config = dict(
    d_expert=64,
    d_shared_expert=0,
    balance_bias=True,
    norm='rmsnorm',
    norm_eps=1e-06,
)
Below are experts of layer 10 (counted from 0) of a mixture-of-experts language model. Rows are named router (the router's row for the expert), up (a neuron's input weights, with its number), down (a neuron's output weights, with its number) and show model dimensions 0-223. Each number is 200 + 20 x the weight over its row's rms, rounded and kept within 0 to 999.
After each expert's rows: "comes after" lists some tokens at least twice as common just before its tokens as in all text. This comes from a sample of Wikipedia text that the model never trained on. Tokens count by the router's weight.

# expert 113
router,169,213,221,204,198,202,206,218,252,242,202,180,161,205,167,179,202,227,198,236,192,193,189,175,190,242,231,199,224,213,209,233,236,195,184,209,212,199,219,178,247,182,212,178,193,161,220,197,160,178,178,179,225,197,208,198,218,222,212,218,191,216,216,199,182,171,238,217,220,204,203,183,215,154,184,237,211,193,231,220,216,195,196,180,188,212,202,189,208,228,193,202,203,194,199,185,177,199,184,220,208,209,186,178,200,210,200,210,183,197,184,153,198,177,223,186,185,192,153,199,213,210,199,200,216,220,206,190,188,195,218,175,196,156,196,174,242,171,227,216,207,228,187,220,219,206,172,207,205,218,207,201,169,191,197,186,222,212,187,207,193,228,179,197,195,181,218,188,210,196,179,221,192,204,232,215,209,199,200,219,181,159,201,204,184,200,202,178,236,183,205,215,159,219,185,202,238,233,165,205,180,197,192,202,228,189,161,227,179,192,185,248,218,187,201,182,229,195,191,214,176,202,191,193
up0,192,204,186,199,204,216,215,229,225,214,168,179,185,181,235,207,210,217,227,225,175,219,192,191,184,245,207,236,198,174,156,191,201,208,197,230,175,194,219,229,220,206,188,201,180,191,176,217,195,193,191,210,170,198,236,225,194,240,210,187,212,186,193,191,219,212,247,192,204,202,217,167,206,236,178,205,193,190,209,205,229,189,192,234,219,181,228,176,204,210,239,192,214,220,178,182,176,188,186,200,199,218,182,203,206,233,183,234,167,174,204,186,178,227,178,197,196,188,201,162,202,243,180,192,204,184,213,194,159,203,202,235,217,211,221,189,177,197,192,192,193,211,164,195,194,202,225,194,206,210,202,186,188,222,196,209,198,179,162,212,205,204,181,233,195,209,207,220,199,189,124,215,192,204,182,194,223,237,211,249,171,184,204,190,185,156,179,194,198,184,195,170,225,205,190,186,177,242,212,211,169,178,184,191,171,182,191,198,204,193,217,200,205,196,181,187,203,219,214,159,218,193,215,222
down0,196,163,225,216,196,217,173,209,227,199,186,215,226,194,194,198,195,209,200,202,195,206,166,196,200,187,182,212,237,218,165,196,163,210,210,179,214,206,215,203,201,174,188,176,196,182,179,198,198,211,225,210,191,180,204,176,198,192,206,229,200,176,168,184,202,223,209,196,194,211,204,170,169,202,199,177,210,244,199,212,237,229,212,229,235,189,238,195,193,175,193,183,194,177,205,217,205,182,175,162,212,181,219,203,226,231,217,186,199,176,225,215,211,219,170,178,216,192,234,196,220,194,207,216,234,198,231,190,159,212,176,183,168,205,192,205,164,214,170,209,209,203,215,176,196,197,236,187,208,209,207,201,190,193,148,189,197,208,176,213,146,196,215,222,177,226,192,208,207,169,188,222,205,221,185,176,183,201,193,227,165,182,210,190,228,193,220,209,190,185,201,234,222,224,227,266,191,186,223,200,197,170,181,177,181,201,178,177,206,201,194,211,158,199,229,203,207,204,226,222,221,185,224,248
comes after: " ", " was", " were", " is", " are", " cons"

# expert 129
router,179,207,192,191,224,198,188,236,241,168,199,202,207,180,238,208,201,213,188,209,231,189,168,234,191,204,159,197,180,205,177,201,181,182,186,213,180,197,162,173,201,231,201,159,237,150,186,209,193,200,216,220,193,210,180,174,235,222,219,187,197,211,245,210,194,207,261,188,232,198,159,218,239,211,204,188,209,201,204,201,195,205,170,189,251,198,184,211,186,211,199,174,206,205,214,166,185,176,216,206,172,226,196,189,201,168,206,190,210,213,168,185,169,223,160,205,185,203,212,193,158,213,221,214,195,237,245,206,197,227,202,187,208,184,200,188,207,176,226,203,235,195,205,203,167,201,202,198,181,194,215,235,199,195,235,228,176,198,197,227,193,186,170,189,206,192,212,223,215,198,223,202,225,181,202,205,205,191,194,232,212,182,225,192,235,178,207,210,198,194,190,206,188,193,180,207,197,192,197,194,221,199,197,225,198,195,185,227,217,167,213,251,222,212,189,194,212,208,162,210,197,180,180,203
up0,211,201,169,213,177,162,212,201,189,187,183,198,227,197,212,196,199,213,196,209,191,204,182,192,185,184,207,202,225,228,212,173,191,207,184,222,222,169,211,192,235,193,180,180,209,213,211,202,197,209,187,190,199,190,234,177,225,216,205,223,205,226,206,192,215,204,218,190,148,203,209,219,192,192,229,209,231,207,172,215,207,213,215,221,205,203,192,177,229,208,176,194,226,246,208,181,171,204,221,221,192,217,160,208,229,196,148,202,234,188,188,184,189,200,164,192,185,216,191,198,176,198,175,197,152,177,182,223,182,209,200,194,190,201,198,241,202,211,190,208,169,195,208,187,189,191,164,191,167,205,181,204,218,169,207,190,225,196,173,214,231,216,181,207,193,172,200,194,204,192,168,185,210,168,251,215,213,211,217,150,237,206,170,182,173,200,224,185,192,198,187,197,197,241,169,235,173,221,201,179,204,179,208,222,182,188,251,203,154,183,192,219,210,205,195,194,239,191,219,225,168,202,236,207
down0,185,161,244,206,202,179,209,186,204,206,175,231,186,205,211,192,205,181,189,185,218,207,204,174,191,162,186,197,194,208,187,220,214,183,167,219,195,225,209,237,188,251,216,183,195,187,180,195,221,192,198,217,222,190,239,166,182,258,226,193,196,199,208,147,203,209,191,216,141,217,195,200,166,226,205,192,221,162,179,216,178,189,192,202,201,201,164,173,205,229,198,219,210,207,244,191,210,188,164,188,244,169,209,218,201,210,191,214,199,192,179,186,215,190,224,163,188,191,209,175,191,199,194,182,229,206,199,181,216,197,219,179,204,250,233,219,205,206,199,209,200,213,189,256,204,177,220,217,198,199,194,218,232,211,192,195,193,198,185,220,181,202,207,222,229,182,174,224,213,178,212,199,209,178,191,170,190,209,216,229,223,175,202,174,184,198,218,183,191,193,209,201,210,188,225,196,192,197,245,184,199,171,207,199,171,209,213,163,172,209,201,159,216,214,231,215,200,208,197,192,187,213,202,178
comes after: " the", " (", ",", " of", " by", " \""

# expert 175
router,180,180,195,214,151,177,163,181,226,167,218,175,185,227,219,163,178,220,163,168,208,214,205,182,193,203,174,239,196,191,206,223,205,210,186,208,198,219,210,209,216,171,221,211,175,220,178,223,192,239,254,189,207,220,194,185,184,191,238,213,180,241,216,181,183,210,195,206,214,191,237,198,210,202,200,186,224,208,212,187,147,189,196,209,177,207,220,161,201,197,210,204,200,207,208,230,206,203,192,225,189,197,191,185,193,202,187,197,211,216,221,175,211,192,238,189,187,197,188,233,205,192,183,228,193,254,163,188,184,182,195,171,195,167,208,201,202,228,206,182,182,190,187,196,220,172,200,207,215,217,194,209,184,208,200,204,216,216,216,189,230,190,209,191,243,213,190,196,228,204,169,216,180,214,187,192,194,186,193,153,187,215,180,234,235,199,175,194,202,198,184,205,218,198,213,204,226,175,223,206,178,204,214,222,239,206,211,181,187,240,194,205,198,169,188,172,176,191,189,209,240,249,222,172
up0,216,208,239,190,165,199,213,196,202,212,203,160,207,212,171,207,203,198,187,199,198,195,224,185,175,163,204,233,230,201,217,214,219,198,178,165,203,184,198,186,175,193,229,200,207,197,183,173,199,195,157,210,221,189,228,225,226,191,242,178,115,231,210,182,229,161,182,180,202,221,203,221,201,233,184,176,211,188,197,213,157,217,184,198,198,207,201,184,240,206,192,214,228,248,187,177,198,169,200,209,158,184,203,197,219,221,211,162,170,212,198,202,217,219,224,199,211,180,219,220,173,197,240,210,225,202,202,185,163,210,206,166,210,233,220,195,193,227,214,209,182,211,195,193,202,178,174,182,196,189,189,212,211,197,213,191,191,209,203,186,212,220,217,188,251,205,161,214,180,230,188,191,166,185,194,236,227,223,199,195,219,174,179,195,189,205,195,206,198,216,191,220,209,189,207,216,214,210,222,197,234,200,209,168,217,198,192,180,206,193,205,179,214,198,189,210,190,183,177,191,170,217,177,181
down0,173,168,199,206,202,191,200,189,212,219,206,220,225,186,202,224,214,175,204,209,224,184,213,153,214,201,210,188,248,213,207,193,215,211,199,221,206,195,186,206,198,185,237,202,190,225,170,209,212,193,182,197,191,188,201,215,172,221,229,191,186,230,197,217,216,172,240,191,188,242,209,193,198,220,212,242,218,169,194,221,193,210,236,164,227,195,191,179,206,184,225,185,214,210,193,203,213,176,197,184,195,164,200,182,195,222,207,190,207,154,184,206,197,230,196,168,178,201,225,184,195,195,187,165,200,196,190,211,184,211,207,204,221,190,198,246,156,188,211,174,222,203,191,202,202,197,224,200,206,168,191,207,201,206,190,213,171,207,224,237,169,187,198,209,194,223,161,241,168,200,180,229,212,221,198,231,222,172,204,211,207,183,200,185,202,154,178,208,187,245,171,212,208,183,186,210,212,172,186,184,224,172,208,200,203,205,204,224,219,219,221,190,204,189,106,223,191,197,188,197,198,169,207,198
comes after: ",", ".", " which", "s", " would", " it"

# expert 186
router,170,161,207,190,180,184,200,171,181,199,209,178,217,195,235,187,203,210,176,146,214,209,194,174,181,215,179,203,215,219,202,195,201,210,199,218,184,203,214,197,219,160,230,178,227,217,193,176,195,186,236,198,186,231,174,226,207,191,214,205,178,163,187,182,209,182,204,169,175,154,201,200,192,214,204,201,199,218,216,211,195,178,207,234,210,220,233,205,230,200,184,196,195,179,193,155,197,222,237,184,200,218,219,176,165,180,222,226,215,179,226,183,215,173,217,190,175,194,167,177,214,158,184,202,209,240,163,185,198,212,203,184,203,167,219,204,215,199,205,218,185,198,225,196,189,198,214,158,217,200,198,241,209,219,213,228,219,189,243,188,202,186,181,175,207,215,201,190,208,199,195,189,223,211,207,203,198,183,214,186,210,199,194,226,171,172,211,185,182,177,197,185,218,208,203,240,176,212,218,194,211,230,203,232,229,234,238,158,207,187,199,199,214,154,171,194,186,190,177,218,213,212,191,236
up0,182,190,213,150,216,212,154,199,205,185,178,185,225,172,220,203,192,207,194,210,210,187,227,193,177,175,181,191,219,201,217,217,219,205,199,193,200,175,215,172,211,219,202,167,216,203,197,190,196,196,220,219,179,206,237,174,224,176,210,232,228,208,249,212,199,200,189,212,178,206,240,184,215,174,208,230,184,220,207,178,190,183,221,200,209,226,191,209,216,179,219,244,176,194,220,221,221,189,164,174,192,191,192,195,190,210,193,171,192,210,194,199,221,195,222,244,177,193,192,203,208,178,189,234,187,222,189,222,225,213,207,208,190,171,223,217,210,193,204,186,172,209,182,174,194,194,213,217,199,216,200,213,222,214,195,187,165,220,182,242,200,191,205,223,187,171,215,215,196,264,190,175,186,175,199,225,217,187,237,170,194,180,171,207,252,223,171,188,227,207,220,197,209,200,198,208,208,169,179,168,220,230,195,198,177,209,195,253,248,181,215,177,210,208,201,177,221,209,196,194,194,167,197,191
down0,186,226,177,212,190,207,202,175,212,205,253,210,212,173,226,179,179,192,201,201,213,192,213,232,203,191,174,197,195,177,217,184,217,181,181,184,205,209,203,197,209,190,191,212,201,162,186,213,188,218,180,188,166,194,213,188,186,206,209,197,212,216,194,174,180,229,198,222,188,191,186,195,172,194,205,217,188,206,180,210,178,241,212,167,182,191,183,229,198,191,191,204,194,215,205,235,181,185,153,201,192,229,161,215,198,229,225,187,193,189,230,195,204,222,259,207,174,195,206,258,178,216,201,197,188,219,215,193,205,213,162,170,198,214,197,183,230,189,194,219,220,206,188,212,211,206,198,217,191,214,221,177,203,224,208,189,176,227,129,191,214,202,228,165,183,232,197,209,192,192,195,186,202,184,217,160,197,165,213,240,210,215,225,229,202,242,228,195,194,211,201,160,216,189,226,218,204,188,170,216,162,217,226,178,199,191,204,208,193,163,235,240,190,209,219,171,211,202,170,207,197,200,180,187
comes after: ".", ",", " that", " where", " when", " but"

# expert 60
router,203,205,219,197,196,222,206,227,189,230,171,172,192,174,180,220,184,184,216,188,195,216,181,224,206,172,204,147,194,185,186,232,220,203,206,235,211,214,195,209,167,189,192,182,163,209,217,211,202,203,218,211,187,170,225,218,180,206,210,204,191,200,216,221,199,163,222,215,199,206,223,176,190,248,186,170,214,196,212,171,226,211,194,194,219,213,179,217,199,184,207,197,188,184,198,160,183,184,228,174,228,222,210,173,175,210,205,217,212,198,190,239,231,186,179,201,233,186,176,207,180,225,205,178,200,199,202,218,190,195,211,228,226,202,186,213,241,195,218,168,233,162,188,169,198,199,199,180,206,192,187,190,199,206,211,232,182,177,221,165,186,213,209,208,219,185,226,193,215,231,173,162,188,223,188,166,176,231,199,153,216,205,183,214,169,214,196,201,219,234,196,209,186,207,193,206,208,201,227,200,194,218,234,149,172,200,210,189,184,178,200,195,181,178,203,162,234,214,191,237,186,218,248,197
up0,169,183,213,217,192,201,214,193,232,205,201,187,176,196,236,220,199,213,178,179,198,194,240,182,197,227,230,199,230,200,202,207,204,192,180,164,195,164,236,212,228,195,205,166,175,172,218,184,187,219,188,190,178,196,216,162,192,219,172,182,225,187,198,194,207,208,198,219,185,182,191,204,180,183,214,229,198,205,233,191,199,191,200,238,208,201,173,243,194,217,200,179,222,205,226,213,202,193,191,200,232,175,208,199,191,206,223,207,198,211,198,209,198,172,219,221,209,200,238,192,190,181,216,174,192,184,225,205,187,216,188,188,171,153,199,192,210,232,220,227,221,186,151,212,194,173,160,188,189,218,223,196,224,195,171,199,187,237,215,201,211,209,208,215,166,203,212,178,205,218,235,212,189,212,160,167,209,223,177,170,225,160,203,206,202,224,187,206,199,200,156,158,210,173,199,216,208,184,231,190,205,236,216,174,194,206,276,190,198,208,198,210,193,202,215,198,196,206,226,204,209,169,211,168
down0,215,214,202,190,220,201,226,211,166,189,203,191,202,200,168,214,196,241,165,213,230,190,221,210,202,193,129,196,232,205,208,222,192,216,214,195,196,231,223,186,181,197,181,232,172,220,231,178,219,165,214,204,197,205,201,218,208,212,227,202,193,206,216,251,184,191,210,209,221,235,215,189,205,176,193,167,223,181,212,197,171,200,215,157,178,245,201,173,189,191,207,203,190,192,210,197,208,206,197,193,235,194,221,171,187,209,200,237,229,213,168,205,192,206,206,202,212,151,228,184,166,214,198,195,205,217,219,191,215,166,208,214,226,197,213,203,163,196,177,153,208,168,214,191,175,209,198,182,189,220,192,187,208,212,173,214,200,189,168,174,209,183,203,166,180,211,199,220,252,237,207,168,211,183,200,224,208,190,210,151,209,174,203,208,191,178,180,203,182,205,189,196,169,185,223,186,201,203,212,205,243,199,200,174,178,221,201,199,191,184,186,211,181,201,215,187,191,194,216,219,216,191,204,251
comes after: " |\n", "\n", ")\n", "\n\n", ".\n", "\""

# expert 95
router,226,214,187,194,226,189,226,208,166,224,177,172,248,165,164,187,190,194,201,182,229,211,195,166,209,224,205,202,239,202,192,199,183,175,202,218,226,219,189,210,206,204,196,162,228,196,216,196,215,197,202,206,208,178,177,227,196,210,172,196,163,233,217,171,207,190,207,224,179,235,188,222,194,227,192,192,180,179,210,204,195,189,190,221,214,244,205,198,206,176,226,197,182,205,215,207,207,164,203,184,166,202,203,180,185,208,166,189,201,225,189,214,239,173,177,183,220,160,203,221,205,233,190,210,205,203,161,214,196,171,197,242,196,195,197,220,214,222,223,193,192,177,195,225,231,217,179,206,185,176,207,180,232,195,212,234,233,182,197,201,193,182,180,210,215,168,208,203,186,162,179,203,206,179,224,218,187,195,172,207,181,228,198,177,222,207,172,173,240,188,214,202,174,166,205,182,234,193,247,197,228,215,192,190,234,187,178,173,231,213,220,205,208,176,189,191,185,205,234,205,204,192,209,181
up0,186,224,191,172,227,174,180,195,198,214,215,187,212,182,176,182,202,219,187,208,193,165,202,197,201,199,240,168,237,201,197,180,256,226,198,202,211,208,181,204,212,203,196,192,212,201,152,202,213,206,205,181,184,188,187,188,218,169,184,204,192,206,218,178,223,183,224,191,203,175,253,208,267,188,212,194,200,190,216,205,243,187,225,207,196,215,219,209,223,198,166,234,203,208,230,199,169,182,178,217,169,200,172,200,182,178,215,201,192,217,200,157,207,184,199,189,233,201,238,195,192,185,169,216,205,216,187,174,202,204,200,199,185,203,207,215,187,201,199,221,214,228,186,204,188,218,209,163,204,168,196,176,193,190,186,204,209,175,227,181,220,231,233,233,236,196,212,219,186,156,247,230,180,192,188,191,212,164,168,178,216,187,199,242,196,221,237,199,197,198,208,209,171,213,206,206,218,190,194,200,195,171,156,190,189,190,184,197,191,197,192,229,171,191,201,220,211,189,198,208,224,153,197,194
down0,173,208,198,217,243,186,223,192,173,186,176,182,194,201,201,218,199,193,205,221,203,198,173,177,194,217,217,226,210,190,230,189,194,229,172,230,213,196,206,212,204,204,189,206,212,224,232,188,198,207,181,182,167,202,201,238,211,175,179,170,173,204,190,195,194,177,187,189,167,190,195,230,197,210,183,209,188,212,185,212,232,201,167,197,243,162,209,195,239,209,192,194,204,216,198,196,187,202,243,203,152,212,202,167,201,197,200,211,195,209,208,237,204,227,209,200,200,200,182,198,184,211,210,185,225,207,182,206,204,218,239,186,168,204,222,218,190,185,168,178,198,192,212,222,194,222,207,130,210,218,179,166,192,190,235,204,152,188,224,217,188,190,227,205,195,172,181,199,189,193,200,207,173,228,214,198,220,194,219,224,191,232,164,189,220,188,168,207,217,177,196,194,187,197,204,194,211,230,227,225,206,201,145,228,216,221,143,193,221,188,182,224,188,177,186,219,180,212,214,181,200,226,249,203
comes after: " |\n", ")\n", "\n", " at", ")", "2"

# expert 181
router,165,208,219,218,197,192,228,192,193,230,211,165,166,194,182,178,168,208,167,208,171,202,201,239,160,220,157,163,177,164,187,192,183,222,200,199,220,205,195,184,208,181,202,177,202,200,174,234,172,199,231,164,185,182,213,199,204,203,196,214,215,210,210,228,207,211,203,231,216,207,231,209,195,176,194,228,161,193,204,235,161,165,219,185,166,183,199,203,208,192,222,190,178,217,211,226,209,199,193,215,212,167,192,189,193,185,232,231,214,214,160,199,216,193,170,182,218,156,208,206,175,191,221,183,202,196,206,227,175,209,194,233,230,192,178,203,200,204,168,206,193,205,240,216,181,227,220,186,202,210,194,185,168,172,193,193,187,225,241,169,191,190,207,192,212,205,186,223,199,207,183,190,219,193,221,182,188,190,191,210,153,186,205,191,205,217,217,195,215,215,186,197,201,188,192,175,216,168,170,219,182,196,236,195,178,205,193,242,185,226,196,197,189,168,218,210,241,225,174,206,203,180,236,209
up0,238,223,198,189,201,176,235,217,193,206,180,191,214,194,184,176,204,206,196,221,216,201,169,206,245,194,190,219,189,167,194,204,216,207,214,198,201,190,216,204,189,181,211,220,213,190,187,195,196,173,207,188,217,200,188,205,192,234,203,159,179,187,174,202,203,177,211,189,213,205,224,200,227,190,186,179,174,205,213,166,207,202,222,203,194,222,189,198,201,185,214,230,175,202,172,187,210,186,164,225,180,181,200,237,195,235,192,224,175,229,209,184,234,212,200,202,216,186,253,191,196,214,206,196,211,185,175,215,187,170,193,231,156,217,198,257,212,186,223,220,195,180,228,154,205,212,198,202,200,184,222,192,177,222,163,193,184,230,215,209,214,205,172,205,167,205,202,201,199,229,182,272,209,178,227,193,191,199,216,186,192,219,213,177,177,206,209,184,186,194,184,228,187,193,204,223,173,248,216,235,219,194,199,241,228,222,188,208,220,172,223,225,164,198,212,194,165,175,233,194,176,199,184,192
down0,208,219,198,223,189,207,205,149,187,214,200,222,180,219,163,202,191,242,204,202,204,223,222,203,202,201,155,201,184,205,198,191,189,166,170,190,216,214,247,161,204,190,180,193,235,228,195,210,171,182,207,218,191,213,210,214,173,181,196,207,179,209,208,214,212,208,165,197,215,211,219,214,170,190,201,184,222,197,209,199,203,204,191,191,180,194,216,233,206,167,192,178,213,189,173,205,220,190,213,199,208,186,189,277,192,209,170,218,190,244,170,248,197,215,193,205,215,203,228,242,161,159,227,197,199,222,221,190,214,209,222,179,203,220,174,213,158,199,180,161,214,200,221,173,182,175,205,194,201,235,211,188,212,187,212,204,179,193,187,203,179,217,215,192,192,192,198,233,195,213,195,204,215,171,169,175,200,220,231,216,190,177,164,208,214,203,156,222,175,189,215,175,166,226,192,227,182,200,203,215,227,170,204,186,169,223,193,187,209,207,230,204,191,195,208,190,228,190,195,199,199,228,206,206
comes after: "0", "1", "2", "%", " ", "3"

# expert 215
router,239,224,243,198,217,167,185,180,180,190,204,202,167,197,179,218,194,212,213,196,197,224,185,207,180,200,166,213,206,218,213,189,200,209,190,206,202,193,205,189,209,194,217,171,245,191,193,189,221,173,201,178,174,200,199,226,192,196,195,207,190,179,228,184,224,229,180,200,192,169,200,200,218,168,190,217,155,221,172,183,162,214,191,192,194,187,157,201,212,167,243,183,200,218,219,191,208,185,174,211,222,184,196,200,186,207,196,194,170,167,197,201,225,232,188,200,166,203,223,189,200,215,182,199,206,174,176,182,159,203,201,197,211,240,207,219,205,184,210,194,220,201,198,186,231,185,206,173,206,230,202,186,245,223,184,174,187,201,188,246,221,167,211,167,177,205,212,191,205,244,168,188,213,189,189,240,206,182,212,190,198,234,206,172,171,224,211,222,249,182,208,204,203,183,183,207,180,215,197,215,203,151,160,196,199,200,230,207,205,196,180,183,176,220,238,202,183,180,214,230,184,193,230,180
up0,201,203,209,203,177,186,204,166,173,204,221,195,233,216,189,190,194,189,216,213,221,228,166,219,233,224,183,217,202,213,214,188,183,237,188,228,168,208,173,184,147,210,201,215,185,237,188,181,196,221,228,215,231,192,179,205,202,175,214,172,203,194,188,199,231,194,187,224,167,195,216,208,217,236,202,218,199,203,177,229,177,246,203,180,198,174,206,183,200,186,195,196,200,207,221,236,188,189,199,224,250,165,191,222,167,182,195,162,182,165,227,183,198,202,193,206,181,232,202,133,215,186,195,199,166,200,180,233,216,221,184,172,230,207,198,221,204,243,206,202,177,191,202,185,199,199,186,194,223,219,199,211,176,210,178,204,188,174,212,191,227,190,197,202,187,228,176,204,217,214,176,154,175,233,182,192,189,168,187,179,199,201,184,217,190,214,235,238,213,220,217,199,202,183,188,194,187,221,207,233,192,194,176,238,212,180,192,221,215,196,184,172,191,190,200,204,192,207,214,187,191,215,233,206
down0,210,235,202,203,199,210,204,188,175,219,217,205,193,188,195,205,209,197,226,205,200,216,206,172,206,219,183,222,188,182,187,225,203,211,180,224,206,202,211,181,192,198,205,224,218,212,176,227,160,215,218,220,248,180,205,194,187,206,175,174,183,229,212,191,228,232,194,221,198,215,195,187,207,222,172,221,185,206,202,212,205,189,195,214,220,215,202,214,213,189,202,196,194,161,217,214,203,167,227,230,197,210,230,144,182,236,190,207,186,172,221,200,204,181,192,200,230,157,187,174,192,233,197,199,212,201,205,183,188,204,207,212,151,174,199,209,215,223,206,188,205,209,175,213,242,146,170,173,188,206,194,217,187,200,213,201,193,221,163,190,190,241,190,166,170,219,186,181,164,183,218,177,212,212,213,159,195,210,222,234,201,208,204,181,189,212,144,212,213,208,197,226,194,197,208,212,217,229,201,180,169,168,179,184,176,231,197,193,194,197,217,193,228,207,166,204,210,217,164,165,224,231,225,158
comes after: " |", "|", "″E", " Lab", " JP", " R"

# expert 51
router,172,214,175,201,203,167,187,219,191,226,220,167,181,238,189,204,217,197,242,230,202,216,165,237,172,184,199,181,205,162,189,196,180,216,174,235,204,175,210,210,181,187,204,204,195,185,196,180,175,233,196,208,204,173,210,187,217,172,208,208,189,201,168,186,183,234,192,189,170,178,250,150,197,236,196,200,215,183,222,172,181,225,198,220,183,198,190,175,209,199,190,183,193,214,198,171,239,166,195,185,186,233,200,222,228,204,172,212,196,195,233,218,194,188,191,179,181,227,168,176,198,187,184,178,202,203,184,240,227,208,173,203,221,209,207,219,196,221,202,186,200,198,251,194,205,196,194,198,202,208,194,208,207,173,195,212,197,188,213,221,246,202,210,202,214,215,228,170,182,171,197,192,161,207,220,228,159,197,207,194,182,181,198,176,242,233,185,235,211,202,202,210,237,199,193,215,211,203,207,165,192,193,240,217,196,208,201,181,170,195,178,196,183,199,214,190,195,217,229,236,215,200,223,203
up0,207,189,212,203,220,203,219,215,195,204,200,239,189,239,241,155,183,208,209,229,186,187,233,196,201,219,154,209,156,204,178,233,172,199,211,186,186,199,174,218,169,180,187,175,186,205,161,217,185,198,197,216,192,191,210,242,182,204,222,195,204,220,193,260,223,172,195,201,225,205,223,267,199,197,199,199,183,199,196,184,206,184,205,187,186,197,191,233,185,219,208,185,193,209,221,247,186,208,208,230,210,181,198,239,186,245,191,215,192,171,193,194,210,178,202,198,192,187,196,193,182,226,174,226,178,190,198,222,198,177,218,207,186,169,189,204,216,195,247,225,227,203,151,210,215,207,191,223,206,210,190,226,238,195,196,183,167,201,206,217,204,206,205,164,201,206,201,212,203,188,228,222,207,219,197,188,207,188,171,215,214,179,190,191,195,201,196,199,189,171,162,212,162,202,188,187,203,237,179,231,218,212,202,207,230,156,185,204,230,201,211,177,196,185,199,200,205,189,198,181,236,210,190,174
down0,181,199,200,173,224,191,186,188,193,205,179,206,206,190,210,170,182,203,190,178,227,191,170,223,183,216,186,218,186,189,222,211,205,235,177,211,154,230,189,210,179,201,190,191,179,253,233,193,226,203,213,252,236,208,189,207,229,164,155,190,204,214,175,228,191,212,189,224,190,190,186,211,201,214,217,221,143,200,214,236,203,207,183,229,190,202,209,185,195,213,202,229,187,197,201,211,217,209,205,246,198,238,194,234,207,213,195,188,188,193,160,192,177,179,194,196,167,204,185,209,149,205,196,206,168,227,153,217,204,231,190,173,201,192,220,185,188,190,211,188,203,197,208,197,213,192,201,176,176,200,204,183,201,198,223,186,208,205,182,185,209,192,152,216,226,226,231,188,201,203,149,172,178,195,231,190,209,204,208,206,197,162,195,177,198,188,156,211,208,168,211,187,208,191,213,218,193,207,210,214,232,214,189,224,208,191,214,220,227,175,214,235,182,209,190,198,205,196,214,218,165,215,233,225
comes after: "\n", " |\n", ")\n", ";\n", ")", "|---|---|\n"

# expert 3
router,174,202,209,188,163,175,181,236,205,235,218,181,181,215,180,180,191,236,244,172,241,206,197,231,217,207,190,181,217,223,183,179,230,192,177,210,199,193,192,209,200,188,191,225,160,206,201,223,180,215,182,204,218,227,177,190,241,198,227,218,197,194,225,213,195,168,181,207,184,233,184,184,203,155,182,189,240,223,236,211,206,190,209,176,176,233,178,191,220,196,202,217,228,213,211,178,191,203,213,217,212,211,199,175,168,190,220,159,222,185,226,198,191,179,205,209,232,183,186,194,179,157,190,210,205,218,176,221,164,228,221,229,220,178,218,179,193,210,197,188,203,193,176,216,171,209,214,176,200,203,202,217,188,210,218,225,212,207,219,165,196,208,186,209,222,235,160,187,216,206,213,205,188,217,229,176,215,218,204,214,182,200,199,189,176,211,204,175,187,158,226,173,211,195,203,188,212,231,232,200,179,209,175,190,227,191,212,167,173,223,225,188,173,196,191,182,179,188,200,219,223,227,222,215
up0,197,179,218,195,186,206,169,210,195,213,207,203,169,185,177,200,223,219,219,185,199,218,166,208,198,199,156,209,237,177,199,199,242,178,186,209,216,245,220,186,187,208,198,190,189,212,229,211,225,179,205,201,213,222,212,199,215,157,192,190,208,165,211,183,221,210,218,210,174,207,238,208,188,217,204,172,235,173,216,193,203,231,212,200,191,198,188,191,200,200,188,247,229,173,191,205,189,235,194,196,212,187,175,183,198,179,208,190,217,219,185,207,224,230,183,197,162,213,197,167,169,199,196,179,203,206,203,203,207,188,213,167,199,197,196,197,222,185,237,184,183,194,197,208,204,192,180,193,214,211,208,158,183,239,161,219,192,166,197,229,217,190,183,220,165,206,188,192,197,217,163,185,216,215,229,215,159,178,191,136,214,213,171,188,209,241,201,206,188,194,221,197,196,211,197,170,172,237,194,193,193,212,185,203,175,176,161,177,204,210,183,223,173,193,170,204,231,175,208,242,216,197,200,241
down0,190,207,231,202,166,224,191,195,196,154,236,202,183,187,200,195,243,183,198,207,195,218,191,206,208,182,150,212,199,177,213,186,254,216,187,221,196,211,199,208,219,192,238,242,216,197,187,211,204,216,198,171,241,184,182,173,203,221,210,220,189,191,183,204,243,206,211,196,136,214,201,211,192,218,195,188,196,202,168,214,200,249,203,148,185,221,210,175,211,247,205,193,214,172,174,195,210,166,198,185,197,219,187,184,202,203,190,209,214,180,177,194,194,206,219,170,212,213,202,178,196,197,200,190,239,198,192,224,193,198,204,180,179,183,162,185,215,203,221,211,177,210,206,215,190,169,192,179,187,210,202,187,196,218,200,202,221,177,176,206,167,137,204,225,204,224,223,193,189,207,207,163,213,179,212,184,196,169,201,199,219,231,160,215,184,214,217,226,192,194,215,204,200,175,205,208,185,220,213,189,225,208,215,231,214,240,196,196,222,218,186,167,188,205,172,223,204,199,237,192,215,173,199,215
comes after: ",", " However", "ed", "s", " time", "owever"